From a checkpoint of a small mixture-of-experts model trained on Wikipedia.
Experts: 2 picks a token, a sigmoid router.
Below are experts of layer 9 (counted from 0) of a mixture-of-experts language model. Rows are named router (the router's row for the expert), gate (a neuron's input weights, with its number), up (a neuron's input weights, with its number) and show model dimensions 448-511. Each number is 500 + 40 x the weight over its row's rms, rounded and kept within 0 to 999. Numbers have three digits each.
After each expert's rows: a language model's description of what the expert responds to. This comes from a sample of Wikipedia text that the model never trained on.

# expert 18
router:530543445500461475491461472417505460498529493487477598396539441490497481441490549555518429535541476571520516518541525517530521495458430497486546546511541481454496457494542496472510574476537473
gate0:491489438423468412500468539480544452569486432433485548479590437484519550467449568542501405557549456530563493507541491556436511489483472460547450532520503545449494498542508535499438443500539483
up0:379521533564469573493458526582436464497531572508542400480436490514480482590479389458572547464542503496505499565540493447580486486530533590434456481511454500560518509491471525499498494472448572
gate1:552471454495527458456477469456590470480506538568424503431508502507510474452522504536555448502473602489460509518522474503511480481453436504532523496501515470477521464515542570486444399525501525
up1:509543523510496525461514546484484485450508499458499464490533482516465526514418434513467463524527474533535457521497488468483485544553412526404514471527513495440517509530532461501509532528522449
gate2:484447518503560477468515522467453494516424500510551474512526533498471513530454492443548464514573522548477486529503472521512558496549490464491501496585487533486509500539494448500532499428410520
up2:496486496504490516428467542527529503523476460492503527513420578443469481470487565545436467533520485465525493513478501539441383539458472468528453507537465536581537550464596439484545499539427515
gate3:503469464471497408509546470456498485561507526470472554484507478466517486532434526563486548547493547448538459441482463527460584524522459581491466545510593487440530469502598442477468526461532511
up3:522528528539521402504503472549457548529459502416495527508516478492496501585553523535495500470548463462569540522496559503505463508487517513507486553452385557456495497508591447549457486523483511
gate4:438564557510422495549504495495447500392455536489446501470509547507511485449526533532587409499514527498501529466562428528507465531564464474480519494515483512475414400517517472497519521489460539
up4:517526498506463556522549486480534552531524513478493497573487463547571504470517498532528520528479522511580572551511484551463458504517473539522442480632511461546427531521525502506525463447484496
gate5:477518490518425525554503465468476511533557554529484479455530512487526488467472564557500505569475551551468536522462546443514486505508422477517585491560540487464515490513548493539462442439439440
up5:412496554498444496486527470485458468511508496578560489503487465482528529515438551479549521579443539537509485534523558464506443449532494487483598529558540472404499372476554466489507474476483497
gate6:447497470519514502508502515523470510440526567472550432498520500492550492607469475563536553492458547541487516518504513469573440508516434515469481598456524492493505494485544482473472589474470470
up6:493387453500442518526499467429514459566454515526478478541552566537517570521524515459584501540514618507460487517451487481507426482557453526530522449513500509471527462581523514523503497496421445
gate7:511555446483581469510499480540390516542480477479580527518498556545475471497576500512482539515466490493518487585547515494482520518497451513451529546449471460528489506511516525444426482513485467
up7:455497518514512461500491461488511501432523451466487513541539504487476510418517394520486499450487502419548559473478520498485445465535486530475428481564475495474450511507490438487491435452504503
gate8:506554516531510444522464456451446451452519470504507524437481552520503474499504455529456504501518476504502503528508503527484463466523438530491477487452560480495545418467494440520447542493534496
up8:447557560521525443502471495543549499483589467569516551445554590509472515498509487575498472540513509521547523562500544494448441442514454507549437455454515463586464472458573433513453495489520472
gate9:568473481454581463510509490552493520464504397441426515525523516449469449500455467474451413549474546543403524536514547554519558524483504489541520510488446481524558557484509466456526455468522595
up9:465511518441550506512446472512454561453451445544501520492498465494455520495495497471500445555557546566429497513474565498549486499475453501429489524510505457469573512477560500457455551501489592
gate10:480511543533465570498481437469516471501476510467434526574532506537539456445534522444471528438536513539508500496482469587510471527479447525516500475565545536575510501640464433436484413472475486
up10:433510502531438502537497432400586554479488490478478550512502501502507517453416544481484476522513442554485485495494521535479457584475424528483528535552525478557510590553535489413454553509479551
gate11:529511483514504498515448494513529518513485491466494510485508498485456490502476488470590544543435481405550575490518506532475554529450484463532529514518467469426525448522513464545494513498437546
up11:581514436465546497540555479539618460470488558468517500465474516463494524549472469511465522572457459468544571514517524484509478511499496481546529569539465497502536479522423530481518468520570508
What it handles: Stats-table separators. Pipes after numbers or parentheses in sports stats tables, plus place-name pieces like Buenos Aires and venue names.

# expert 0
router:449498510546482523486479528538438477427495537476537504468541471480463515473479514506499435549504446521515487490533479566577436477457489485453544523446496487474472467607456513414503450521472528
gate3:511538480536525554548468527535453472464489495453506480472517430499449552462544432470544564455526518489511489505566540517479514495487446464450486491464583509472503494555508480475512505487522544
up3:530575492401518403521486467419530497524401408511511471460466544508601496576527453533486500474498533473515499475438509522528526515489573543634476496530530472516596515430490494538477454488431471
gate4:490567517484473483573476505565488495496468517499489568472544477514479498507466488505506534513508542521445492475498428497469528560518491590502560534477497570435525478512514535441427513496458514
up4:480514515461447567511422484498471505552507435520503506485520568485501508458435517524454515450473513452554542540469442614490492571476538506492546489500440453515469487450493500448502551507461478
gate5:458461434448501499473522593560478485472497461490471499490518541488446539453521485522478440589575529537445474506524440545472448422448491517516518427540461501525572511527492437437523449474536543
up5:517530536506476513522450500467494464507433545498462541554486476494537504490489414457453516501512608480570469462450467506456449520458484577504479488509510534511486504423462502447525518508462552
gate6:499509547512444513522456474499554486519546446472544527527511485498435497427436564496532498465453489530483549525476565551484492480495433497464539566462525555457533531570513522461520618503413479
up6:598566436428498438498472501522522503536520511542413532476474528583528438535458451566443501534494565497513482523408490514486507506472471545454464508507592471527485557552481462483458474526502498
gate7:474473555487499523515557492486528513496405485553457516517486574461517514548534456456524481487438490491558475520510456515532497451511471512459459467439476460514496477572573500462478509452518453
up7:485565482570527545553605477481460462505434499423490526468503483452554522595467499450502560486499525541483523440479441476532565477532506481516523514474477429487512509506540446518510533486487562
gate8:467473467509514571516462511508525461462515521439461500450550449440489493512375466525518430561527509428598448495427530443602495489485492445523570545486504449537513516516464515512535436482475549
up8:459519573499479477501508470482564513559548510533498603424572444477549551526505483385477519481568441496542478532556483477423529543472490504470533441491482468512496478454519497505497462507530470
gate9:538432455550475459512488516493535445514518516523509526529433561490544456486552514485497581452508524479470475507496484460474476481524495524518518462512566467540508477578479449531455479550538487
up9:492510482457499526506490473488513488477491527505557502510457523463571488476472431496555492550435530538555551542549489536508468484410500543548506446509543534476485519485514513486485527503471455
gate10:529501573527456509499482539502485493510433446461487426469499492573469473464489518469487515589549488521548484482478422547509492435543455554458523499423439580496427426507532514414469451491455526
up10:483488508497506540551509485544433474514492479449420471506538492526482509508484443533438468517480570495493488522517471521558511476447482532469541483498472463506534483493505514436426508516513478
gate11:458528535546506504469525464520464544527464480471486494560476568431415477428466504483471452506514475546492515503516585532536494547498485487485545385477496582444463459535590545482561498450521594
up11:481501529470569388454464546541574518509490400564449504504478417515477603471533480433518451561488472538527493444619464524413549422497537514544465428542551532499562486466542515456477418444488568
gate12:471492460546515499482508490551466448520444505478429473521480481455470532480469598437496440464511520537433525554459546505556436515475464502509487510528489535530459504532526596476497493501510525
up12:511490515529520523542473441442500538541624513469469499520445502491515482482580496486500481476485425461555506471433493435464529524488538534537484508483488534595583505448541493542516472554462454
gate13:528447396412480480472510511507473488520496485488533554472497441509548467468543539458453531500499511502459531474575492476582524480486470436519536611552487455438503481507446531433425534502530611
up13:516447559544576465524515507446496474428569552531537490480468487441476514490490531458539512498494493560473548565449499485526472521545512478540548446459492490538547558467469559440540579472547464
gate14:530546481535501547495476485490511531569445475500444416534499496427482512498451561565505481500425458499451471484496473586526477520465497552520474444479541524509516559473462464459516428524473547
up14:471427499442476485552449500577608440463530507450514450497505448506469538451447547555514503468476446473550495490517505493530447491497486534524494516449535403518462558535527511463439530551540511
What it handles: Infobox field labels. Labels and tokens in list-style infobox or chemical/taxonomy fields after a line-start dash, such as Born, Genus, KEGG, PubChem.

# expert 6
router:516454524542527475491463441549473517473447442462465483436513471453548462520479475470548453527497486497494524496495495511548567474550466467516543495472494530500572533544562473456451527446495515
gate3:563465517419521459544493494419468439478480498508475551550522527488456614461497487439498524498458500511506492491512485497500586556454532461508467444447537541546549499434542472515500483489518511
up3:497480516481521449512507537491522406474497513474450548548556544470501507496474492470506510547504498541463495502509590420484531517463515458447457332440547548522504494397576464458551504509563525
gate4:494417519451442476498570506478518442509452481501522463428491540476487486505519562517492482433558554575486504514452540549531494545515447486493502462476511505534451494499557520507439551502514463
up4:483428559529471478482532483487539505546483518495509461478404509472541542475517452474527522467521547512489470564517572495453486523502509519542497523468560459483482429525539529511442561513506506
gate5:534483498564543486606399519539481509429449519531481445545468478483511493448494482398499545577469459505505605478526464499451572453511523457516506466483510453561427499490406546493521523447593467
up5:508517455505476457561571505536558513523446447574519537489572534532431440535527556535489496478492548531444486470460547473509489469512501551480500481489495433424622457522591516478418516535536481
gate6:515500504505478476443448494514516544499445466567423510442463516493526487482543536454509493476538434451547502460504443590532474550433481516474440494508444580521486488538516483435559533504540543
up6:493515520449491562446519485541481491496480554519508466475546514438516545477481464452469465469455581531512486513447469509546588478539503512512489467491491524510508473425538498536527592529542522
gate7:424512540491471519525535530535504488489524488494508458338556474491434479455503530550472497444502552519515585492474484577447486478517532493503515523545490451516465467491484483462494469520467411
up7:519496567538425453500529507551457466510506424489497545394494467431438450405521511501484472486584523523456530507441543523477479504521497497550463452561551519538544556439492397487484502540498515
gate8:589499543525444447507486484450423470389458489516632539485574475441442484473453487436478511525492523523471480541500523446560446435545505480573503435587562443521514521582455531489513531519482526
up8:491538486530521575500528524499583524441490453482457459590532522596495537503475514526532508468453516493538526500494474608499439468414485460464417513476471502541463447578540405494435450516452444
gate9:564528466528479454561478478501449467501426512462427428504494483452475420501465455448480480454544492454467426489578555519481465474566458505489575454524428404467577543494486497472507531492473503
up9:417561512490516568470463438526458467512483487493500490498527547519524592597478446558496450579530524502471432547483525534433556549483484527495503512494555533437473499537490509549564520487512499
gate10:450471506440478487453510440437500496475473544466463491481570483527399498495501506453478480498507539467527528469515495427574493411482476477456509490489449512490491523497542521463395538427507497
up10:536511456541492469484552489530508496510493498523557539484485496498545536481487480481584505475493413525517509537512508479457480535397492551522469513483483547492494482537489504553534451543448478
gate11:621419461537436529461546496482491511470451519475488480470416454487472442518447515450519468484502423574513435496571545481518512540504449508529521478509524462530616523543543535500484489486506538
up11:553461463457493453537515467472524497504447485530582507473499515464505490483570597452514498482500530583463537519543429526484436506496523494491548560447462470472525506451565487472465546506455544
gate12:556492494601501496559453528508459519549586518519498496470581446492432442478475486530520514476507501512497489497554447499395519466441468522523520471514491468546442522454472491460494486549542478
up12:488460530584547523498512524465477479500531503516556503464515484470508502492518557612553510532506502465462513481506556561479483551459509498509477498477517442517487552527464576448482554526521459
gate13:430438468529525493468521526527435488533480486548448484474429434480478511531555485429504477467482507512448455498435462455548478465513442452534494431447439548476468489553446499485469545508511493
up13:455521485534523601502508565544473490510468451508485490464462479497438481451509566418550519450451451501428483485476532481498508523558488414459559457474480560522481492534513512507554533525453469
gate14:459502438503497408470509517486469459425475500460465516462543542451487497478442534511522537467468517450486536516467453544475531471440448521493504509438482509463503492582480543485493472483527459
up14:497517479525537459447535476499498493502498450460547475512531533487533544505528588461479508486415511450473508483500500567460512482521454480484449454512532502522490497511529560458509494511497535
What it handles: Table cell separators. Pipe separators opening or inside wiki tables right after section headings, plus words like public, civil, special.

# expert 1
router:477473513505453470580477455475451472470581465518454541412535521480430442448471509450544479494496556506515489512527510470506513514535431500457534513516425439549495472468521449465448553507501478
gate3:472485473519485488484485538446523443494546475495538550580529517525448485545524528522489526515514482521469484514448569441470500550411483486539542508502480477541500542478555481502493482460493449
up3:473574528514448460483476450547491545472446494504497472491530540449547499538521523451538557585528434564502540466492459492534539481469539429504466537505468504482487501511462532557451468519506489
gate4:446520466464391511413519451490641486513480491490483516502490484498508535423511451503502471588554534561504543501470489500556506470528463494444532481496430543445508557575449489516472548495456539
up4:536448451454534532465431473547494550422480538460538493526556494555495544516481570536496478457470497542490493509497464459497479505475468483484494533429494436495543569429477500465441523521500488
gate5:549464557531462416549429506465509513451516470469498550500480410467542519453540490491497492530453476476519476516460521474448502537486500456509587438522491481540556504523522432453498475544447492
up5:470495575489472496498471573533596481483548463450443482535455574465490522434524507491479539501449497514469491460461466499496519581451448551477496520515499548574509557461545473485566508490542463
gate6:519434475496487510501465526470488521521559456434462628410542498490422515515456543525483478435517481510490490509494524460494500550587455525487486479446498456509512475481563528492485586546570580
up6:466532497499459506499490525385502453551512479513536494484524411486499443448506476527532505485511502478504467469481412477460477560482447529443513539501475527527523517499435529516507514472521489
gate7:495424501541496526556546468504464567588507498471500519435496554519451528616508516489582524537470490470482547481484513447515491509455474394510485580524504434522453467525463563502503530484556472
up7:525458486444512530508535509570509458498487424470562484500557488557494541534482517627472451535527559544521497522499492475488501515490534467465501474569449545511496492469427516514478521474546492
gate8:509508443505482469515466461446467480464481452496488474489502502532516454560527586470492496535428492585596484487534538469475526561481468487481512566514542460464464495478534417477422497482459449
up8:511444529479522493543440527565503449503535488520461526513383477513607502483547476454495539441449525522490524451543491596471480513478535509464533514479526482484547522445550469481433442452515479
gate9:452479510505511478520502514514527480469508537420472522413504456499494479514438426508496464534508480475489543528482444519571556474502499468497507493516468538437457510515453442498502488492480467
up9:485499496472478504436463499438540431452468537507568466440434483477519532445494496475509508500448471540549426463492470489476546465411484515539518533537537413578511602555481514484523544532504520
gate10:517520504524490477504481562475488419472573518502478552475513440483499477464535481480488473505495530505516485544502570540502484506512476509448517544395512473525450501454472505466519554472476475
up10:499536604493485587480532525499543446547536536410512512453527536475466439499475546505517531442532528483484447474507560528528536478502472487508531502498464485461490497492498526486481494523506484
gate11:500484492533462472538479481460510439451491412417498431500607528454519431445475460490545456551411474573495488497581501553521541515533502473470445473448440484522452531513601474490468542500471561
up11:523457493467463505536557499475480516531501443459495478560541551467515475464525513481549562549535423540477456514496468493571496502476453501430477526633429545508453456475540515531617504473427485
gate12:475502562424510501532531516491541492520539425540531553526502495451501423518493431498509521544469500518475566515498504544504542552424474541500578548511512472494453504478496536496477518516627454
up12:519471486493518474517481539490486505517456522365555462466536495513615524440435475483450542579500516497503501574598528488522490431538520475457446474522459514469561453504469494469538545470498519
gate13:554462531580489498498539481480551514493531513472463501435499552470413529454409522443457440506461510429479520440483508509506461475558443476535513493483543460505479550514498428444537493481525508
up13:497488475596550552488580475528498470478474526481485500444550581549412536497506586500587526402514526462513470542481488501504491547479476562540492524499540438563536508482457508521471482498467491
gate14:452525530503429508499485523496385443557525477497522482385579440496453507521547529498457445523513405530519498501536492508575501491462433456533531539437456463520548609489533583412445570572527499
up14:509415533493534436504522528484555516444525541527448547484499467546499531463506482451559392466506483497494528429441557488522469498521498473454466529589464490527544516458504486469503468488535501
What it handles: Punctuation and list connectors. Commas, "and", colons, semicolons and "in" joining list items, plus name-initial pieces like Cha, Ba, Flo, and "ia" in ecclesiastical.

# expert 9
router:515473444562539431565354472487423522488527465551512540442499464460462465450527564466497426530554472570507469505477488506520467469501439512469533453555476478512506445578558477457459531493519509
gate0:455516484485550492510415458485548484456460539528527532524553525504533446521468523480512465472460539544537438457462491512481493464441457538424473524484492591483451478577462483509442575489474485
up0:533450496526509493509455555429535492445486464477437498442489473492555431548464456483495544541483476521430462486532482543468549552422522483470554525461562530529497506487513482464517486441493492
gate1:433466492550527490483542474477447472536498482602577475549498466487461499473600592518498489501497533460537421496558606483438555510511514490480553484506547540464478560501536534478520455609518434
up1:519459490567437490517541483512432543575521464487487484512486583505492463482553551522536495539460526427460466470483529475465494541521471408426499455532523496526560455532574436479505444506508491
gate2:449561480554510530514484508560486501438451528442481512489550492481450452469460560520473477557531406499507512531446463510426433565492485450475507522578491518484456548520456487498469465458466510
up2:555510514466438483548443464486483500512450517457460524545514575542490455531505506466505562518515520455477472541373505535500468519538503525503483478542552510487467535583459450500480496499540438
gate3:495462490494520491499422480431425530489428545537495542499579420475541527529484520491474447511531525560535442556488511490509470499502446567439495524438524484543570502505476529457475459521487531
up3:459451533545514434535468495505532477585501522518480544512564456416531469528469471530405480523545543568543478565447440462517440501565482567438510455445521505454516504584487481495495511458514429
gate4:534453545485512512487493513538448485482504525578432535475481592428499504423522526469424512497504428497464544472492445505565502473499446425497405503488535509519488490505422530440591486513482490
up4:494465572482492477500564515483585473537472596541435542556506478494488479504581472502488536489506528498421525460438443499574443552543494514524515424518465570467482522521517470485516472451497532
gate5:536525475564512479563408517465497493527487535494453577482510388537501505420475504526527468457503443449538507532497403437564502485501499552526599499433510509515500518561504522526480500494564450
up5:506416584520511471512462454510505546474488511520555413462515495494550511577594534602511496477516512537535519515544427454479533444480532482505539578460549522433462485462479522480486495499587479
gate6:522481461510447486544478484492488543449498552457533508446531473518505503445549511505565519555484585520511496517438417508495450444499485560504494524494458566546487472513509427525439473420530530
up6:520486452497457549470501442523506482479491506429490518527422485563519510485619456446473545414454549472505506498461551542494468555491505540510520439520586488509469514419504466497469548537487558
gate7:479448452466497503490461530519459430503562486465553509503494451510465538501489533523529536520484551555429538560474520424508527440508527541463502520525509485409510482528440558466516462519493441
up7:526565457455550504494489494492536479467463484561535480459517482500523543528499509488399485476463552421573598471478485605567495572491479530495478457517509523470416528476578505490525493556522586
gate8:466513489489543476472461465484487483504567479495509543490462470458440533494515593465472447498513472543468501553454508514522442455525490519449570513483519563467521434566494451507388503531503507
up8:568493499486497565519528578464516517496500583544400488517418507489533430507449507512527553484508538449457495496486534461477477583492431467506471490518531465486448648471550461487567529471553495
gate9:538554455574538415504446506527561469456474451468538484487490461538398459470422483516481527453564511562477524511523390484482562455429454576490502503539472456531494494552499502508495556436484512
up9:501472523552457573561480455575527428474468478498473522489524483521504498491521510553552526477434464529527486487531488468480489407483448508488542483494461469583479531514533469522507467490514559
gate10:521490487538525507488476475481455449455499539556485503544485508478493500476584480474482390447514532430557470547412482472469441432539488513502482454569543518508523400450518505470448518564485468
up10:519519478449500581450500494459551531515526437467461473572488500479527527542558544520457453538486479540461422543467537528575482413579487473426447497456477464520517534434565460477485534523518540
gate11:458575535450542529442487492457493486425526498462496537445546506471454531423482542505538519476520490556562540553545494471515520474500446463440481532511505608484456482545493522497532529472482446
up11:639470469492513515531457562471441528422492513498543496504481456517532475525513487554417499503449517478492518516487539520533515441503513533615493406480480487539554524519517464401388472485560492
What it handles: Latinate word stems. Word-initial or middle stems before suffixes, like Acc-id-ents, Acc-ola-des, contract, claim, support, defend, plus some table numbers.

# expert 11
router:442484513455527570573405448498449474473512511509550486539491447474499468470502503514510435524487502537489545505487497525539526463470452533488541443509489458478464474567416502444412476455482475
gate0:395521555589516499431586451569486490567494499495518531508427515450512531498544539562512526519549456532567501479520418499526505540475478590446509461451519457486463459520520461514480520426523533
up0:464468487503513469513475511435548481546539496551444483486519582512487421498538535582517455430498515469504478436487496499468443466512511479502489491452468510477431537446576528472480500523481480
gate1:458464516443513503492469483475480498468467504518530551473521531487531471436583490531470516480541453522510572538468357545436538439582432528413457445576507478518508502516443502533448534502554513
up1:566546537453495463414403536509496547501486514465441480460444568461541521452493503565514437456470522507553480510462434475534487532494518535508467484479594561481443437465505486490492511434520538
gate2:532520550518506553498517457475502480534487525565505501523498529565540505510537488501423455436553463528476486519440476453536523468491459472495474497500505531520549559488465465423449486567530516
up2:469487520467522503416507520514518428493494580464517529539542549442463532468472449514579569460461429547546528511509538383402544433480462566571504463499435432483512497438555486492543494458544481
gate3:421445509500528502555499480525505478508450507501513465485523495529460534514533505504498558536467471531520462511488519433510519478460536475494529524487455488470510547514434482490497473551567509
up3:419479512467538518515554394507552517488505563496548515458503498532491516474501474464476549578449499517519535542510524476587557516444493525479529449553519496440480538472489514460384545511498464
gate4:522469435461516524538487506503519437464423547504472478571577510499423484428485588489511506449457499495486519518539489435522544507469482433469584496453475479474481494565534483454515455414439455
up4:573557421506492557478486427498545504498514449456523494557488450562524536491555484517481531473530418518501498546431500507488523417471513496484472470500523446530481480504514504481507459521626543
gate5:510472474508437504578504483528541508509455497508447545468514538476492451473446522432478485542511532551478465484487526451464441489486486513464511428535529532544466466550527552464512450451457541
up5:496507448598547510539467519505455525503494456485540511503543462543527429489493546470470451514468516489480418496559540524463488519494461489491533498497554476498498502553491577503405488489542486
gate6:488488498472514543600486514491458503530477537568541499575533451443446505598477474465546487482434523603473523481491596467547546515550547522502523499466561377490490549550438519526483578477478474
up6:466540540545443507427549443495547511457481560459438471488527575529446551469498478563453517488578510439462476520538539528499439498534449498433461533512407594547479498454551488489567475450555533
gate7:476437498482535513492507502508493479442537536544447563491601486475453456497513471552478478427452532459480452497536476572543432545438479397459544490471497451521454491587439449460504462470514477
up7:495508480465446481508559527486500512531541511558497470494501531459485589490533497536513523470553493490515483528508523549486529435573519479511491515532487472478492503462541548509550508521467508
gate8:502490507525484493585472491515577421499477479460503545499501509472498488584482505432536567479459523485522525497492519420539502464477477476406468500541448464518556521484419520491483513544526489
up8:448477538465456462529500513526493442509547462461488536464510530476459448543469507545555528493491496454467495569543520459523505424512503485503495484474478463430493576458441590520516486488538477
gate9:491472489508518567514535427504482507441554534514483508467456455494482431494473535561501517498399510558510495497495519490478527554531469527440458521574491468552494506478569424495521521558525518
up9:465481509431445558565458542521534490447476392454494487566463458547536466453466513541503492586508484589505521494544503428534463444515469513469534533479404515499499450478517532532460478494482498
gate10:510477581495573483549448453518425507473499504545464478491536533473433477545508511491487459486502546505478448522485423488519498464556521526510537437518560405529479453616450508478465473471526445
up10:481609582498555575506481485435484537473445542556525478499473532493448577505486511478518493456497436515522527478542477530484533504529480477507478544452515428491508518484531456533527476471432436
gate11:513486491487505516549489505484580492426507493426447519487404469495528527502464494490430572507461554488490519551474513465490445500521474510489533508525469564494471510566498492496534501403496482
up11:539512489489490503414504514502484475514502448500434489508521509548531520536556516507469451576567479467494441497542547489475494462450502463478452435509524525520554555444463495493567459537557451
What it handles: Taxonomy and section headings. Line breaks, heading markers and taxonomy infobox values such as Order, Class, Genus, species, -idae, and List or Historic Places entries.

# expert 7
router:491517454547496457558483501526454471503433509443480556467506492498489474481474491471493478553580488473462584517419484488513484460469454510485523514494586500410537472598491542423496497522532532
gate3:440484416510557499604520542493484503500487464507453573498472538518445516499486539530480493493540486499472447502374510498559435488502440480522492524513550479494559519523476491469532498450514514
up3:480430469533481540432512485534494550545465467456450493519492498484563474497469519555558473494502501482487543474469533514500546504482525555420502471479500573435451495473435506578536510557452555
gate4:536566502511505544517431549503519508473524563507463522552547488509570445498564502574487444503467504452443537514502563524453399512521480470543508487466574426489452514481534500412494474456572491
up4:502484465440501471436525568458538585474543348446530499466483544457507455545504486536468506532522489530510479494526501561504529542432488514522525488504491458589471488458461548582505516584492498
gate5:523518526528475530557540461556486492501458429524481516468538453496442448485416496518468486471537458460525466531403527420496619492526511518382487534451560489478455468489422464517547557553445531
up5:483536557522490480617545473496489488465484487538454581462540445498459540469467446513503469589537550524531485467493550481472548482493496479402481529523486515454521504516483448559474527531482497
gate6:482516502486493452541485479462477514506536494496530469473532425543481498430498616538509476512466485470464460544487446541503489481415496563524548633509518502489512504575501479432443464517489416
up6:488417487485504509520526515531515494508488541515482474523493502463548551453531426529510478435529497475517522575466510502555406537529493531494468466477516537461528451481497534515495553516470559
gate7:521482486521533527543486544504503510571486566544492512496554520477513414437529493474550484478475512528511634480468490491512524538448478575427506587523518559561498546490493571512551571493460480
up7:530564476495426449522495537513511591522486452503597467525470494491525460528514538519458496558436447459516431567488525491482512536513490503500516438447537390574480444419497495415459535509465515
gate8:543363545504523516499507456535485477502544470524543539488510499454615482442539470427496408492508466485509580542545542511525528435488500508507515491554521537433514502553437503452510520496473495
up8:541494536473502514412555461549577428529479412512472567516495515511477453486440496427519519479483484510416510556499597533567528450448516452558550492525467503477510477481477533429574519531445453
gate9:469514525432476497493543488437468472485465444495488524486448536507497535507460545490505500500545453469454560551499548543509547510507469497530471491504454544503506470467532465506522481481524524
up9:523522541476477529521459541487525496534444506494465507493482486555496518483430412507459452478558458470452496514510416523481514519489498469478467445558484562533557552501477482501517423486457550
gate10:560510509446516498496444489526511471479543517503483520572517507405511484451488493554537505452511434468412554511500508551590472490453474500498486386466557518412466442541417510466515451464499523
up10:439512439489463564536521548462484482514480597573498441499539497487473579585508592501523497468479497604527497569524501519526532539489476506513556505556471449519499507466530511530421533531475493
gate11:429557461497462510517519428407492482449432495567480518513526530489489476545501460520514561463497439546499533503485441513489559495471464585407506492469473484486529434505498516540480491476533480
up11:493544479511491550510568489431450518525480463541448499478518530502420512507521537508442476476574468526499530456469428455494550554520503484454550482503434530456474494534517428532507441484598514
gate12:541532447502523506545527579475465453477451484502497502523540488442477521488462478490536555576471495485481543492496457501545541532549473488507537427552463544581482444537526538493455503541444570
up12:491399431462453527504480523503539461465453427529541517488440542597488496488515546530496449490501508473530484416509474494530482495445475507486584537663536490539462472518540494546469500417464571
gate13:530535475420458474521442530519501490511474446509527571463413543581505530535431502477527542524526512434458504505504547469500514510526472545434525502589510573491492527399446471442511540511484509
up13:505560466519519498510576489541452491497418508518452512540505519489503472576497514537561484534497487479417517534467447467467591480496516497466523460507463555453478442479459521467522534510511567
gate14:471435482468492444587492505508488510443488462518575532553466538489475474486433477500494522547449551497472524514620587511463533506542425504447456504441513547471472503541503522478490518533553516
up14:509504497506465532447534493520547502493520490518469508479483488491454512587514454472549472446555512547511447492488450441497519576486569387464557497496464499534514481431426507529443562516494454
What it handles: Infobox and table formatting. Dashes, spaces after colons, pipes and digits in infobox fields, tables and track lists, e.g. "- ISSN: 1575", "|---|", ISBN digits.

# expert 5
router:523558482549552521515476488497503476475379540524477447451551525443490444508507520542479493501541464473457537510473498438547494437487412530482555489465494479469531484559555535393479561450540484
gate3:472539506519532485526434438459476465476524491574517500468497431450512528491521498504545402472522478554528583524424530484462430542505433535543511538470514445436497522541484557537521541508465510
up3:488479542532574539517460517506487501466577575536538462478483497528544406470519475538603465526548501478498457487563547471476538459428463572460487519479506478489485434560481550511478546513483479
gate4:593515485555538535496486550511483448534489511552438460507540520407535486496550486532499505511480510478497475599481493482493517488501458448484533506436423452455523461530509485359456513497493402
up4:495490530540466577477529485455469518469418533477451479471514533388575535477501533539506442563455530430521485571427486542454501456439426484566498477498478481497512449499511498376474493531513433
gate5:451527498528490526566478543481487452500445494463472493501535518524508467518561484516513498490471385518464529532433505487474435486501502485473503495532453522497470475533453478437503472533521611
up5:554517455489469486550511512607474482475486497487450536496480508427435483426460519482519537500501585532510562507517541539511469584542524525448541517436453499494520534479490528431495457541490478
gate6:519493506544453443490456485528550414472504466471417503513565517495525480571485510409515525508541460533497539522526540447428482544560502525456591466487557510548486459464572523484512489421559508
up6:482543528529451506503500521460498460500465456586505385477478462481549453518524508532481475439455462561497502499484433541525522472494489585562480572402485526484536572521534522448429484459530504
gate7:491524485515450511527511450515485443457509504557461465559540509475457508507519564548468483515557491491484498497481464477484457528547496483534542498457552462485567471469571488531519570466465475
up7:411419538454557506437526457450461559496531504524406451504572489458538489537515436532459518516465532471515507470392552450476484500474513525433509464518488550505455374489439484530492470540479522
gate8:570499432544527520479489546572515466468437556443546471562506437503506560426530552483543472516567517541436460469548487518469486430523464521504539479442458468482553474470560499396499512563517467
up8:501462461531503522498465534510502494515490566589434444520591405486464462498511537503535466491527508520463572453554479474540452403550483471495551468467473503503503480506534583537511551450517463
gate9:447391482443455523475518441460498457528465513450522485491506577462549555492526567522524490498536505514493500396506589504549428545504483511566523479529568473528510512536479493534538541446504525
up9:500501452564492549510531480483460471512495533541458496447527529449571528519507532497519427474513535472535529482589505482497451514493521518509559504461481515543468539482476508483559491504464445
gate10:459514532567554507533496462447473439561523508565462436521534551490547486503506458574513478459501550443517458487476503490505468462492513493535457469516481468543508541483624472493580536471513573
up10:510458346549544549524525501545368492535495489512609555507569443528515528541518490451520508523558516498530497498537513550428466504477508466484525518553492469525562522519523524500484422481484540
gate11:483542541529500560520543502541579441498500474531506478555588498502486457480494548538486488553492515441522483525443551498535525513490470511471526445495447494517467480524544500458489528504539425
up11:507451483527579457537491473533491536527536415485477530494482457506543493518506488568492495404456451458449525498574489487429492549430553502486464554462547547534545463535461459546556477567526524
gate12:522437514519514507455531466401498475499512438465553507431554516465421477532453425429472465516446445519503535548483525413546509509552479538543475455488497530599482509461476548509476484514504550
up12:543499485524471488434483501479528416601539509582527445556432495464478428494563446510478511466524514550536521495477533445531497623478509543488572531486505476547538441581491442602506544496421527
gate13:566501503458534488505534527520468542513498498524477504507565508571442466511518488514447507464533460521554512589528494475479517499517468526536587496464540491405532459551528572421495485509479602
up13:569549464535522472477553525578480561503397531582481479482512511529508452493516513536438547517521464505492505555492469446520538502549492557553578516469516483433562477513531552465500551532491531
gate14:436511486517478511591472482483467555511467526490475500510535471500489534497466554497567505554510476550475547462507518496585535487544495457475433505447492460522526513548544498440455454435524603
up14:457549454463491470490488482491478526488497464494448472473451545536588534460583568517482544555522589424532445535492524520531431463492492466463461486439485494522501609434481490491464448506463494
What it handles: Narrative sentence starts. Sentence-opening and subject-following words in biographies and plots, such as The, He, According, After, was, wrote, died, returned.